Below are experts of layer 4 (counted from 0) of a mixture-of-experts language model. Rows are named down (a neuron's output weights, with its number) and show model dimensions 0-127. Each number is 50 + 15 x the weight over its row's rms, rounded and kept within 0 to 99.
Before each expert's rows: "comes before" lists some tokens at least twice as common just after its tokens as in all text. This comes from a sample of Wikipedia text that the model never trained on. Tokens count by the router's weight.

# expert 0
comes before: " of", " was", "s", " is", "'", "y"
down0:47 25 33 50 38 40 43 54 25 17 62 58 53 62 46 38 72 58 36 17 61 64 54 56 38 00 57 40 56 71 62 59 55 63 38 71 68 36 29 38 56 56 28 52 52 72 65 35 53 33 55 24 38 47 41 24 62 57 34 36 70 40 30 29 51 38 51 65 41 41 39 40 55 55 62 51 76 57 42 73 36 46 32 45 48 73 52 38 55 41 63 21 54 43 44 42 35 49 33 49 66 48 27 47 35 71 19 45 45 52 44 39 52 44 71 73 68 72 64 56 71 45 21 59 21 45 33 53
down1:46 51 80 53 58 58 41 27 21 55 42 34 38 33 53 49 38 51 89 78 37 58 37 47 30 46 37 39 37 57 73 56 83 27 33 50 64 15 74 32 47 40 39 50 59 68 61 73 46 58 51 49 32 48 64 66 47 58 57 62 19 57 49 36 57 44 51 37 52 44 72 47 52 34 68 63 29 11 44 15 58 65 57 63 73 50 48 61 39 22 35 72 54 43 41 52 41 71 39 62 22 53 57 52 61 65 54 26 46 59 54 45 45 62 41 63 64 62 41 33 50 42 55 55 22 54 37 76
down2:04 52 37 43 42 65 04 72 50 40 86 40 56 85 58 52 54 62 45 46 32 32 64 47 18 63 51 67 55 49 53 59 32 50 78 61 65 33 61 57 79 56 42 64 52 64 37 38 37 36 71 47 22 28 45 50 42 57 48 77 67 57 65 23 63 46 56 37 55 60 57 58 70 53 51 81 72 53 59 55 38 59 49 63 34 51 37 36 52 65 48 35 70 62 51 52 38 43 44 49 52 68 69 53 58 42 39 43 42 36 44 30 43 60 31 50 43 36 42 22 47 62 44 49 58 09 53 58
down3:47 32 37 56 57 46 57 40 33 65 52 64 51 54 57 63 72 37 49 58 41 32 58 37 49 73 54 46 46 35 42 74 47 45 53 26 25 59 35 72 50 58 52 17 57 24 30 33 50 54 68 82 33 33 35 72 37 75 63 73 42 49 47 54 46 49 42 74 34 33 44 40 85 21 57 38 65 55 38 60 14 60 65 66 21 56 56 38 41 70 99 47 51 55 58 56 30 50 75 42 54 68 38 35 63 44 49 69 50 21 36 65 55 48 34 45 49 52 50 26 44 42 35 46 61 54 66 42
down4:48 72 38 63 52 31 56 56 76 54 51 41 72 71 57 36 47 15 53 62 60 53 51 49 46 31 74 22 66 45 21 35 18 24 81 49 56 53 27 50 37 68 42 38 45 54 41 42 69 60 53 48 48 49 37 75 50 51 72 75 57 27 44 82 32 31 45 46 50 72 43 62 48 46 51 52 27 35 55 32 60 48 33 48 51 59 69 53 62 74 81 29 76 40 49 50 39 54 27 68 49 13 46 28 43 31 43 45 37 32 54 38 44 65 47 42 24 71 48 39 59 45 41 72 61 52 38 37
down5:43 46 39 58 37 31 58 60 40 88 48 40 67 61 51 60 62 31 35 27 69 45 71 14 34 45 82 23 61 64 48 42 53 46 31 60 42 58 50 47 73 39 58 61 66 32 30 16 89 52 55 71 44 54 45 13 45 27 39 78 54 65 47 59 53 49 61 09 68 78 54 50 52 50 43 62 63 49 41 45 55 42 40 56 35 72 44 52 54 56 55 52 46 76 59 25 37 33 64 46 48 61 38 38 28 65 45 75 53 52 33 44 64 64 47 47 44 62 49 72 37 73 45 60 45 45 51 74
down6:37 77 56 18 49 45 79 59 42 49 68 33 67 51 36 50 20 29 42 66 44 67 24 83 73 46 52 35 43 20 64 27 54 51 67 56 48 70 51 35 37 55 37 42 54 58 48 46 61 57 66 58 34 72 50 60 42 39 59 13 59 68 53 46 53 30 54 53 66 46 25 29 68 41 41 69 40 25 53 39 50 77 34 63 47 64 46 29 31 74 50 52 46 57 70 72 58 28 28 27 28 59 36 64 58 56 47 77 36 49 40 28 74 40 44 54 59 33 57 52 48 34 69 67 42 54 58 49
down7:60 56 28 50 66 45 74 49 25 48 71 34 67 73 37 58 40 40 19 15 59 50 67 54 64 36 43 25 64 33 41 45 63 57 52 43 46 35 54 47 49 58 64 68 57 62 30 43 57 58 42 50 63 50 63 50 33 54 34 53 41 36 49 52 53 61 69 35 26 37 54 74 39 46 24 76 31 36 54 72 37 53 55 53 49 64 52 35 38 35 44 69 56 69 68 38 41 18 58 62 35 29 40 42 86 54 22 37 83 54 58 31 73 71 29 48 52 29 26 24 65 34 29 61 58 50 69 52
down8:49 51 75 67 33 62 25 15 35 47 53 47 57 09 48 60 52 59 58 34 58 43 70 56 52 60 90 58 63 65 63 47 51 50 26 44 56 70 40 39 65 60 60 40 43 33 56 58 34 73 55 51 62 83 36 34 63 68 42 68 93 48 33 56 46 51 43 49 66 26 27 22 66 64 33 77 49 62 45 41 27 56 55 43 49 60 69 54 67 33 55 59 50 34 42 64 47 45 50 57 75 50 75 70 57 47 63 37 47 40 51 38 46 27 57 74 53 70 38 53 47 37 43 33 22 28 39 63
down9:26 44 52 27 51 54 53 61 42 95 37 54 46 53 50 78 56 37 26 66 47 29 60 38 26 60 49 33 54 59 63 70 49 44 44 57 37 63 80 44 57 46 56 48 61 42 59 29 63 41 48 59 60 23 45 58 47 26 39 38 43 39 60 22 40 40 27 40 45 57 43 80 56 39 68 51 92 46 56 66 63 40 37 28 44 43 30 52 12 43 64 79 60 39 79 57 42 62 51 51 66 65 34 56 66 54 55 64 82 47 36 24 62 59 62 55 56 60 37 61 60 49 68 42 86 60 59 57
down10:49 33 53 54 14 36 23 62 46 51 76 47 73 69 57 52 34 57 70 54 54 47 56 75 23 51 37 59 44 66 45 42 46 34 69 69 47 18 45 48 70 57 44 59 55 60 25 33 58 37 62 55 26 56 57 52 63 45 69 35 48 23 68 46 60 45 70 67 36 57 75 80 53 44 47 35 62 51 49 49 42 37 45 53 50 41 50 40 34 46 96 52 50 47 61 39 28 33 46 30 58 48 38 31 70 46 71 31 57 28 54 28 36 58 35 30 52 49 42 59 40 46 82 76 34 21 72 75
down12:41 50 36 55 82 43 66 69 31 61 35 40 58 42 48 42 73 49 35 57 42 61 48 54 25 63 65 59 39 44 56 49 32 59 40 34 37 31 66 43 76 37 42 54 55 43 35 19 75 30 44 54 48 21 58 58 46 13 61 51 44 36 47 30 42 35 46 37 44 50 72 70 61 27 71 46 63 66 42 78 58 27 59 77 35 46 45 36 51 75 51 42 42 50 31 69 82 76 49 38 32 42 31 35 68 39 48 85 68 41 61 48 64 72 44 44 58 34 61 54 53 70 49 52 72 39 44 18
down13:52 38 27 63 66 62 40 36 51 37 67 50 75 48 41 54 37 34 72 60 40 71 44 86 51 43 28 45 59 54 63 53 35 51 67 60 40 38 57 36 42 76 45 45 33 63 40 47 55 31 47 49 35 65 62 81 40 60 75 55 23 42 53 40 52 27 68 53 44 37 39 67 43 25 32 58 43 29 53 54 47 83 47 44 48 49 52 37 29 58 56 61 47 54 30 52 44 60 35 52 05 21 29 40 83 44 47 39 31 34 36 61 49 84 42 43 62 16 52 51 59 56 46 81 29 59 64 66
down14:42 71 46 46 67 50 53 35 59 34 47 43 76 34 54 39 33 30 46 57 47 56 52 73 57 60 54 44 54 22 44 37 52 49 38 57 47 41 50 57 42 48 56 47 81 37 71 57 37 71 44 35 54 50 85 79 55 72 24 27 33 56 49 76 73 63 64 45 19 65 75 43 46 25 44 54 17 37 27 56 49 40 78 61 59 49 43 50 47 58 37 48 53 80 44 38 66 24 45 47 38 35 66 51 54 38 21 92 45 61 55 31 58 69 40 30 55 27 30 40 23 35 50 48 36 61 50 48
down15:49 55 49 37 60 58 59 50 35 35 58 24 82 50 56 42 59 57 21 60 65 75 46 63 30 45 28 28 66 52 38 50 49 52 45 68 52 32 59 18 44 73 55 59 50 78 70 49 47 44 44 37 73 45 72 57 49 52 52 20 67 30 69 59 47 48 72 38 55 77 50 71 13 64 30 66 47 55 55 35 80 34 89 33 65 63 38 69 52 16 34 32 50 59 23 42 73 37 31 46 35 41 67 47 62 54 41 48 36 61 52 26 52 57 62 54 73 57 38 38 47 51 52 52 59 51 34 58
down16:66 65 53 47 64 36 38 59 60 26 26 36 51 50 55 38 35 43 26 49 37 38 28 54 30 44 60 39 39 79 55 67 66 43 66 65 61 31 64 45 44 42 49 55 62 99 43 76 56 69 55 53 86 51 52 59 60 42 59 12 43 55 76 52 63 55 57 55 33 60 33 34 44 66 76 44 30 53 52 51 77 66 58 41 32 75 42 37 85 47 46 54 58 54 29 51 53 30 45 60 48 25 71 47 28 78 38 70 60 55 63 38 38 56 65 45 49 62 40 75 41 66 66 34 46 34 38 45

# expert 48
comes before: "s", "ist", "ct", "c", " place", "vision"
down0:64 52 42 58 36 42 37 45 28 30 77 58 49 84 39 40 54 27 51 35 23 60 39 72 50 64 18 73 61 79 44 52 47 59 59 43 66 26 63 18 76 50 58 40 30 56 49 32 56 39 49 47 43 72 24 66 61 40 51 62 46 44 57 61 37 46 56 73 47 32 73 56 55 53 39 39 71 59 74 62 42 49 31 81 83 21 39 56 32 22 37 63 37 55 63 44 59 52 46 50 63 45 37 38 35 65 36 37 39 30 57 41 40 71 69 51 75 69 43 67 51 50 33 53 71 48 48 28
down1:35 47 40 37 16 44 56 17 57 55 44 46 66 47 75 40 38 76 71 50 54 64 41 61 17 54 73 64 43 32 23 36 46 60 57 47 68 24 23 49 53 71 43 65 58 62 59 56 67 44 40 34 36 65 51 41 58 72 33 29 63 39 64 55 40 62 68 49 40 69 58 45 54 46 24 54 57 58 51 39 45 45 73 50 75 43 31 59 31 60 57 46 49 45 27 40 64 44 28 41 56 57 36 46 50 54 43 32 36 49 62 26 58 80 73 63 96 23 52 53 37 71 40 70 26 48 38 31
down2:45 53 43 42 51 38 39 42 44 75 24 42 60 33 44 44 16 76 52 77 27 36 53 67 32 52 59 71 48 32 59 65 45 53 76 51 61 32 45 53 54 96 36 60 36 49 59 38 51 47 29 61 61 47 51 61 89 67 43 21 37 35 38 50 65 66 63 48 40 62 44 57 63 60 60 64 25 58 32 35 55 60 50 57 34 42 60 47 45 80 56 34 51 45 16 50 45 17 54 39 56 43 69 65 45 51 43 39 40 57 45 45 63 57 66 44 39 05 56 24 36 30 64 53 17 49 40 47
down3:35 54 14 47 53 39 57 59 42 81 56 64 79 50 36 60 50 33 62 29 49 47 21 35 63 61 45 65 42 41 51 26 34 25 60 41 48 27 71 69 65 59 28 28 47 74 48 64 50 75 58 51 60 61 50 56 42 49 57 53 35 26 44 56 39 42 45 40 49 46 48 46 65 27 58 44 56 47 31 80 68 54 72 76 24 33 15 37 32 74 30 42 35 60 40 60 37 27 40 34 50 29 32 38 48 58 31 55 69 51 52 44 52 63 51 31 33 32 52 34 60 36 66 30 11 59 53 47
down4:21 53 49 41 49 52 57 43 51 35 50 43 39 55 53 38 29 33 46 38 32 49 42 57 65 48 48 16 38 49 24 33 43 48 52 49 61 45 37 44 50 33 72 51 65 52 34 51 57 60 65 50 48 56 46 45 56 61 46 27 24 78 86 55 57 35 55 46 43 32 38 43 24 50 65 25 33 47 54 16 83 47 57 57 35 55 47 11 64 54 63 55 67 74 55 46 26 42 57 55 39 51 61 53 26 32 67 18 27 65 18 88 32 20 46 56 39 53 38 63 61 60 67 27 69 47 61 54
down5:74 44 56 61 54 45 42 49 59 54 54 55 80 58 33 61 66 82 51 48 54 38 59 55 40 51 62 82 51 65 64 60 56 57 52 59 24 50 55 47 48 54 50 52 41 52 63 59 44 42 32 57 47 53 36 44 69 50 54 82 70 29 25 65 42 52 47 42 43 74 57 38 63 67 45 98 67 47 51 71 31 62 52 18 71 53 25 74 45 60 52 53 37 35 46 61 82 30 32 42 48 40 41 54 66 81 29 74 69 38 77 17 69 73 62 40 66 37 62 40 49 58 38 63 50 60 30 29
down6:57 73 21 56 63 24 47 42 38 66 77 50 46 41 26 66 38 47 62 55 55 52 25 52 66 41 69 75 50 60 47 33 41 49 59 38 40 20 31 36 75 68 44 39 41 28 47 70 72 51 50 46 44 45 48 53 47 57 46 40 38 41 23 54 43 35 57 70 33 47 39 58 81 30 42 30 59 56 37 55 63 66 40 58 09 46 39 34 39 68 66 60 49 58 44 61 59 22 60 54 37 45 60 38 73 28 36 50 62 56 47 27 70 58 42 21 49 01 52 35 54 69 46 60 77 54 48 32
down7:55 84 38 40 51 34 68 36 66 60 41 34 36 51 41 54 07 67 67 51 66 43 47 18 38 44 58 49 36 49 54 55 39 52 67 39 70 18 58 45 50 60 43 74 51 39 55 75 44 32 40 64 75 60 76 43 49 63 41 45 42 59 52 59 66 73 50 34 67 45 57 55 93 38 54 69 53 51 72 28 58 31 58 70 36 57 51 39 63 75 39 56 69 55 69 55 40 28 46 24 51 50 58 58 18 37 41 63 39 24 36 54 73 55 52 47 41 22 77 34 41 51 74 40 35 39 52 60
down8:58 43 43 52 42 83 69 27 55 40 24 69 37 33 44 67 39 91 61 50 41 67 81 70 33 41 55 46 45 53 62 61 58 50 49 39 52 67 48 32 55 40 57 84 35 26 38 58 16 32 46 32 62 30 68 56 54 40 61 30 21 37 51 65 25 60 29 62 20 45 70 23 37 61 57 43 36 69 45 40 34 48 28 52 65 64 55 63 64 26 62 37 56 09 56 55 58 66 55 65 61 41 35 46 59 66 48 55 56 58 55 50 67 40 57 61 64 33 45 44 45 77 37 43 64 49 53 41
down9:54 39 67 57 11 38 55 48 24 50 53 23 60 57 53 54 49 29 70 69 43 58 30 99 54 26 36 44 57 74 60 51 51 39 74 35 30 46 37 48 77 81 54 75 61 56 42 36 46 43 68 53 38 61 44 73 41 57 43 48 47 46 31 44 48 38 45 53 34 54 29 35 46 37 52 63 59 33 69 40 36 33 67 32 34 56 19 60 30 66 50 67 49 55 36 63 37 50 35 39 31 58 47 78 59 60 58 24 30 54 54 47 56 53 55 59 33 34 88 48 54 41 37 74 36 44 33 53
down10:22 33 51 47 24 88 50 82 61 58 35 44 51 31 47 17 56 57 44 74 50 44 41 34 46 41 26 61 72 40 57 74 48 65 42 45 38 57 55 43 44 43 46 53 50 27 41 37 86 32 77 60 69 35 41 39 45 58 64 67 63 63 56 33 57 50 43 57 60 59 57 66 42 66 66 34 55 59 58 65 39 63 46 33 36 29 69 22 32 57 62 60 69 51 47 38 62 32 49 49 42 74 45 77 18 35 37 47 58 77 76 39 31 64 28 60 50 47 47 38 72 42 48 74 70 62 42 64
down11:43 36 57 37 46 49 71 66 71 31 55 63 51 32 54 54 33 51 46 40 35 72 48 45 65 48 32 42 62 59 37 36 45 37 52 47 27 64 53 35 60 44 38 63 54 52 40 34 43 52 68 33 06 43 27 51 43 59 47 62 32 30 63 61 42 28 24 34 47 41 65 26 04 64 44 55 59 45 35 77 73 68 58 50 46 16 38 31 59 51 70 56 36 51 57 68 48 62 21 27 52 60 42 53 66 43 38 50 59 32 49 71 09 43 63 50 47 37 43 45 36 85 67 36 69 64 46 28
down12:26 47 65 36 63 44 26 80 45 45 44 28 35 40 55 53 44 25 40 55 47 42 54 59 85 35 55 25 51 50 41 48 59 42 49 88 42 28 37 52 45 41 33 38 57 45 53 33 84 55 37 67 52 65 60 37 35 37 64 28 19 57 46 51 63 63 60 40 65 28 35 87 46 22 60 55 59 37 34 26 78 39 53 66 45 43 56 60 72 63 38 48 41 51 43 47 19 60 43 56 44 51 60 52 44 36 71 38 29 62 47 57 40 26 58 62 56 70 56 78 57 23 79 70 65 31 46 40
down13:63 20 40 66 45 44 57 42 55 61 58 49 84 38 66 43 48 36 39 49 65 50 39 54 40 30 92 47 29 51 79 49 64 62 42 54 65 36 67 43 55 37 48 48 32 76 38 65 63 46 67 35 66 58 31 45 49 50 42 77 75 66 68 39 42 55 24 60 86 53 56 41 69 72 45 33 68 57 39 45 17 71 47 52 39 36 53 31 41 35 47 21 37 48 41 38 56 31 65 57 60 68 34 21 56 30 54 66 41 49 52 36 60 94 36 51 47 55 53 52 48 51 50 38 84 28 42 56
down14:25 39 62 37 30 36 49 62 56 61 38 49 50 58 99 46 69 38 28 58 62 66 41 68 58 49 36 64 56 36 29 28 63 47 54 59 26 65 43 51 58 78 27 69 38 28 33 55 54 50 49 41 54 34 30 65 50 55 60 27 38 54 46 65 62 37 43 52 35 63 43 34 56 36 50 57 53 65 44 18 45 28 44 51 30 64 23 53 38 73 56 60 70 52 52 41 17 41 20 64 53 54 61 76 64 67 69 26 56 52 54 55 54 61 34 61 11 38 35 41 26 58 43 68 68 68 57 56
down15:43 50 50 36 34 49 49 80 56 40 54 61 59 71 57 41 53 59 58 35 21 57 67 70 26 47 03 34 40 76 45 52 59 62 11 57 75 73 65 47 39 44 58 35 62 42 69 62 66 42 34 68 39 36 76 60 48 37 49 61 69 28 50 43 46 54 60 59 62 49 48 51 57 62 40 53 53 44 70 44 70 61 43 32 55 43 43 68 50 37 67 30 66 76 68 29 34 28 46 36 69 44 82 41 47 38 42 34 55 38 34 73 21 51 58 24 38 82 28 66 60 36 40 48 54 61 45 65
down16:60 47 66 36 70 27 64 45 52 49 52 23 65 67 53 52 49 57 39 53 68 49 65 73 29 63 76 51 25 37 60 78 38 57 75 44 61 47 32 71 45 70 73 63 58 77 32 57 53 47 59 21 50 61 53 18 66 69 56 17 56 37 61 58 66 48 75 34 29 50 59 55 50 29 31 55 49 52 20 53 47 41 49 55 67 61 60 39 45 61 49 30 44 33 23 40 45 45 45 67 32 39 33 48 42 71 58 33 23 39 55 41 63 41 44 80 50 19 66 59 24 56 43 55 32 29 58 29

# expert 247
comes before: "==", "\n", "The", "===", "In", "|"
down0:52 56 58 59 45 30 32 56 50 40 59 65 59 43 54 43 54 50 09 55 26 47 56 36 63 55 41 35 51 52 58 61 52 67 96 56 64 49 44 42 44 60 51 32 43 57 52 46 15 58 30 37 68 47 51 37 24 49 40 46 54 63 47 67 59 23 51 26 56 78 35 58 79 62 37 39 42 39 25 58 66 72 86 49 56 33 45 58 58 38 50 32 51 43 31 36 57 41 12 39 60 75 34 73 57 33 40 35 32 46 62 48 41 78 48 24 37 23 67 35 50 48 71 59 79 41 52 53
down1:50 57 53 64 57 33 28 44 57 61 52 57 65 43 53 44 60 67 16 41 16 49 38 34 59 70 41 49 36 53 68 62 51 75 99 47 56 58 59 29 54 57 47 49 31 72 65 47 36 44 48 40 62 48 45 39 52 40 35 48 67 45 45 54 59 36 59 31 30 62 27 43 63 64 44 50 51 44 28 69 66 61 71 59 56 39 37 56 71 32 38 38 51 61 45 50 54 36 20 40 56 70 36 71 28 33 54 25 28 52 55 40 29 72 45 27 29 32 67 46 40 52 74 53 86 39 36 56
down2:59 56 51 54 54 69 46 36 51 73 31 59 76 70 22 46 45 46 80 38 58 54 35 28 45 54 50 47 43 55 55 31 65 55 56 72 43 51 76 32 48 38 39 65 50 52 40 60 84 46 88 65 25 77 29 56 77 30 51 51 52 21 67 56 32 66 60 58 37 53 58 49 33 30 71 48 59 57 70 40 62 42 36 53 44 63 49 44 41 42 35 77 39 55 82 80 57 43 85 73 48 36 51 44 17 59 76 56 65 37 37 45 52 31 44 63 46 57 51 57 39 43 28 37 47 54 42 23
down3:51 99 53 49 52 51 42 55 66 67 46 48 61 36 44 47 46 59 56 42 55 69 42 37 27 51 68 82 38 21 43 47 44 54 45 42 41 51 43 58 44 27 47 69 67 50 39 45 51 62 60 67 40 48 44 60 67 82 46 58 58 65 09 38 58 70 28 66 39 42 46 45 31 43 56 53 43 39 31 66 56 56 49 44 42 81 53 36 35 65 64 56 57 56 53 17 21 57 45 67 37 25 71 32 64 70 30 56 64 58 46 58 41 38 46 57 54 60 54 83 73 68 96 56 55 71 44 39
down4:26 62 23 57 51 75 48 43 45 47 56 70 43 68 49 56 75 72 50 47 14 43 52 63 49 61 12 61 53 46 37 43 41 55 76 61 66 49 59 62 59 66 66 38 18 46 61 88 42 39 50 55 64 52 43 57 48 70 21 65 53 39 35 40 42 32 45 55 32 48 33 48 49 63 61 52 48 45 51 42 17 44 31 62 62 42 45 72 59 41 47 62 50 62 68 56 72 34 43 35 47 60 12 51 47 28 82 21 61 45 52 18 53 76 52 58 23 53 47 21 45 58 60 57 71 56 49 66
down5:53 45 53 55 63 50 26 66 55 58 54 39 38 39 68 30 76 45 00 25 29 53 26 30 46 60 44 43 42 63 55 62 37 48 69 60 35 55 56 42 24 72 57 49 44 63 47 52 32 41 52 66 41 55 37 25 27 40 52 51 46 51 30 65 54 26 39 21 58 74 57 52 70 53 34 52 38 39 69 43 78 36 78 40 49 45 38 34 88 26 54 40 38 53 44 49 75 33 33 38 53 82 61 67 72 50 69 60 63 32 48 58 44 42 41 46 39 45 62 23 23 46 46 61 49 61 56 42
down6:42 62 58 72 55 36 35 48 57 64 49 54 58 40 49 55 59 57 22 45 10 49 33 35 49 66 36 53 22 58 66 62 52 61 99 41 57 63 71 25 50 45 55 51 17 64 58 49 34 36 57 42 56 50 51 34 52 36 27 37 72 55 59 52 53 44 62 27 29 58 16 30 51 57 58 49 56 30 44 56 77 50 60 57 43 53 32 54 69 26 48 45 59 75 50 53 64 29 26 40 49 65 39 61 32 34 73 34 32 36 43 47 29 68 44 33 33 41 58 47 45 56 74 57 71 38 39 58
down7:33 28 38 47 44 61 21 44 52 47 61 82 29 48 52 51 56 49 61 46 23 42 42 73 89 57 31 35 69 27 57 67 37 45 64 37 58 61 40 48 62 36 43 58 54 39 50 59 62 49 69 22 51 33 65 64 34 22 48 63 43 50 58 56 64 30 59 43 55 45 68 49 74 55 34 43 40 52 56 44 39 27 55 73 48 13 46 65 52 54 40 32 71 77 59 61 40 70 78 32 71 77 23 74 72 15 45 50 55 70 56 67 55 50 32 58 60 72 60 49 51 46 54 50 40 44 62 74
down8:56 64 40 46 50 47 23 25 63 65 58 29 61 45 40 58 57 73 41 45 43 53 34 49 54 64 51 61 44 70 51 28 26 62 83 58 48 61 48 51 47 63 62 45 37 84 67 64 68 32 29 24 69 68 48 37 68 52 35 30 65 53 25 42 50 62 63 45 02 40 48 45 74 68 47 57 48 57 23 58 46 73 38 55 58 45 40 42 78 41 41 41 67 47 44 61 54 47 20 58 52 48 39 56 14 39 49 24 28 58 63 27 35 46 55 38 44 25 66 70 46 67 58 37 68 36 44 73
down9:63 46 52 53 27 42 31 70 41 47 59 63 37 39 68 37 41 59 18 48 35 37 38 09 65 61 49 28 49 30 61 61 48 71 58 59 45 44 50 28 15 50 54 63 51 54 60 47 38 46 20 29 50 38 50 45 31 55 52 41 46 61 36 31 67 45 34 08 56 59 57 50 91 33 34 61 31 50 22 56 60 65 78 36 58 39 44 54 45 46 61 28 43 27 49 32 43 38 52 28 65 49 59 70 77 52 32 58 39 55 72 66 22 72 49 53 43 45 74 39 56 58 65 44 71 53 42 31
down10:50 50 50 50 50 50 50 95 50 50 50 50 50 50 50 50 50 50 50 50 50 50 50 50 50 50 50 50 50 50 50 50 50 50 50 50 50 50 50 50 50 50 50 50 50 50 50 50 50 50 50 50 50 50 50 50 50 50 50 50 50 50 50 50 50 00 50 50 50 50 50 50 50 50 99 50 50 50 50 50 50 50 50 50 50 50 50 50 50 50 50 50 50 50 50 50 50 50 50 50 50 50 50 50 50 50 50 50 50 50 50 50 50 50 50 50 50 50 50 50 50 50 50 50 50 50 50 50
down11:75 67 60 32 53 67 26 53 46 62 47 51 45 54 57 53 72 38 40 52 32 71 44 64 29 75 53 61 69 48 35 47 59 68 79 65 57 55 52 40 53 59 60 52 40 64 62 44 30 68 50 51 62 39 47 37 77 50 42 76 56 74 41 41 19 45 43 51 36 42 36 48 74 53 67 54 82 58 41 72 47 58 50 54 69 61 35 24 67 72 37 35 38 50 50 32 44 41 44 66 54 55 32 62 23 47 54 55 52 66 48 44 41 55 11 21 93 21 67 44 57 51 74 57 80 74 70 45
down12:41 61 75 46 56 59 50 48 72 61 32 33 74 55 33 67 47 39 69 30 70 43 45 69 25 62 48 57 39 72 51 09 49 59 36 47 42 63 58 50 68 32 55 64 64 58 49 47 51 45 62 52 59 96 45 62 72 31 33 63 38 39 59 67 33 72 80 58 37 31 59 48 38 58 51 37 61 64 72 46 61 40 34 45 57 80 52 30 45 31 24 60 67 63 60 67 48 68 73 73 56 33 52 35 16 45 69 54 62 65 24 45 53 29 41 68 58 55 43 73 47 38 46 45 49 53 48 26
down13:51 61 64 31 40 41 39 47 60 55 26 41 74 54 62 19 40 50 59 80 74 65 31 36 50 63 61 64 68 15 50 41 32 50 52 68 29 46 44 55 48 59 29 65 89 59 30 50 56 41 61 50 63 32 58 54 76 65 69 60 47 18 22 49 49 67 46 55 49 48 61 60 52 43 36 43 25 70 33 50 41 82 66 48 40 51 58 49 50 70 48 55 13 22 44 34 38 40 42 63 69 34 52 52 63 65 16 45 55 64 64 42 35 50 40 79 51 50 42 64 58 59 56 32 41 61 67 74
down14:50 56 57 62 49 39 26 47 61 58 52 59 64 43 52 51 61 55 12 45 13 49 34 35 58 71 37 41 37 54 72 64 54 70 99 47 61 60 56 31 52 57 54 44 35 73 59 48 22 47 46 38 64 49 48 38 38 36 33 49 64 44 51 58 52 38 56 22 41 61 27 44 68 63 37 48 54 37 26 56 77 60 78 51 54 36 33 51 70 28 39 34 52 56 40 43 53 41 24 41 53 72 42 65 39 36 55 27 30 52 57 42 27 70 39 27 33 33 71 42 45 53 76 54 75 39 42 58
down15:56 39 23 31 33 70 59 61 41 52 59 71 58 59 37 43 40 40 82 49 41 39 62 44 61 15 59 51 44 59 48 54 44 06 40 44 45 32 41 46 45 57 42 58 43 21 36 49 56 45 75 74 47 33 70 57 60 43 45 81 51 43 54 52 29 53 51 48 91 64 78 43 34 30 57 32 52 43 50 41 44 43 64 53 31 73 55 61 31 79 37 73 35 45 69 45 37 51 88 69 49 60 63 39 49 74 71 56 68 37 35 69 57 36 40 78 65 51 26 58 55 40 47 53 48 57 65 31
down16:42 56 56 55 50 36 18 72 69 70 39 48 61 58 47 57 75 47 34 48 32 36 52 39 45 68 39 48 41 42 80 65 47 89 66 43 41 57 57 41 38 52 44 49 49 57 58 50 65 43 22 23 66 35 61 55 35 30 47 56 70 32 51 48 63 29 47 22 32 57 53 54 84 56 43 41 49 53 32 56 61 71 77 45 51 26 40 44 72 47 52 35 83 43 30 40 50 39 48 36 60 79 36 54 43 30 38 50 44 58 67 71 55 84 30 39 87 57 83 62 56 47 75 63 44 40 47 64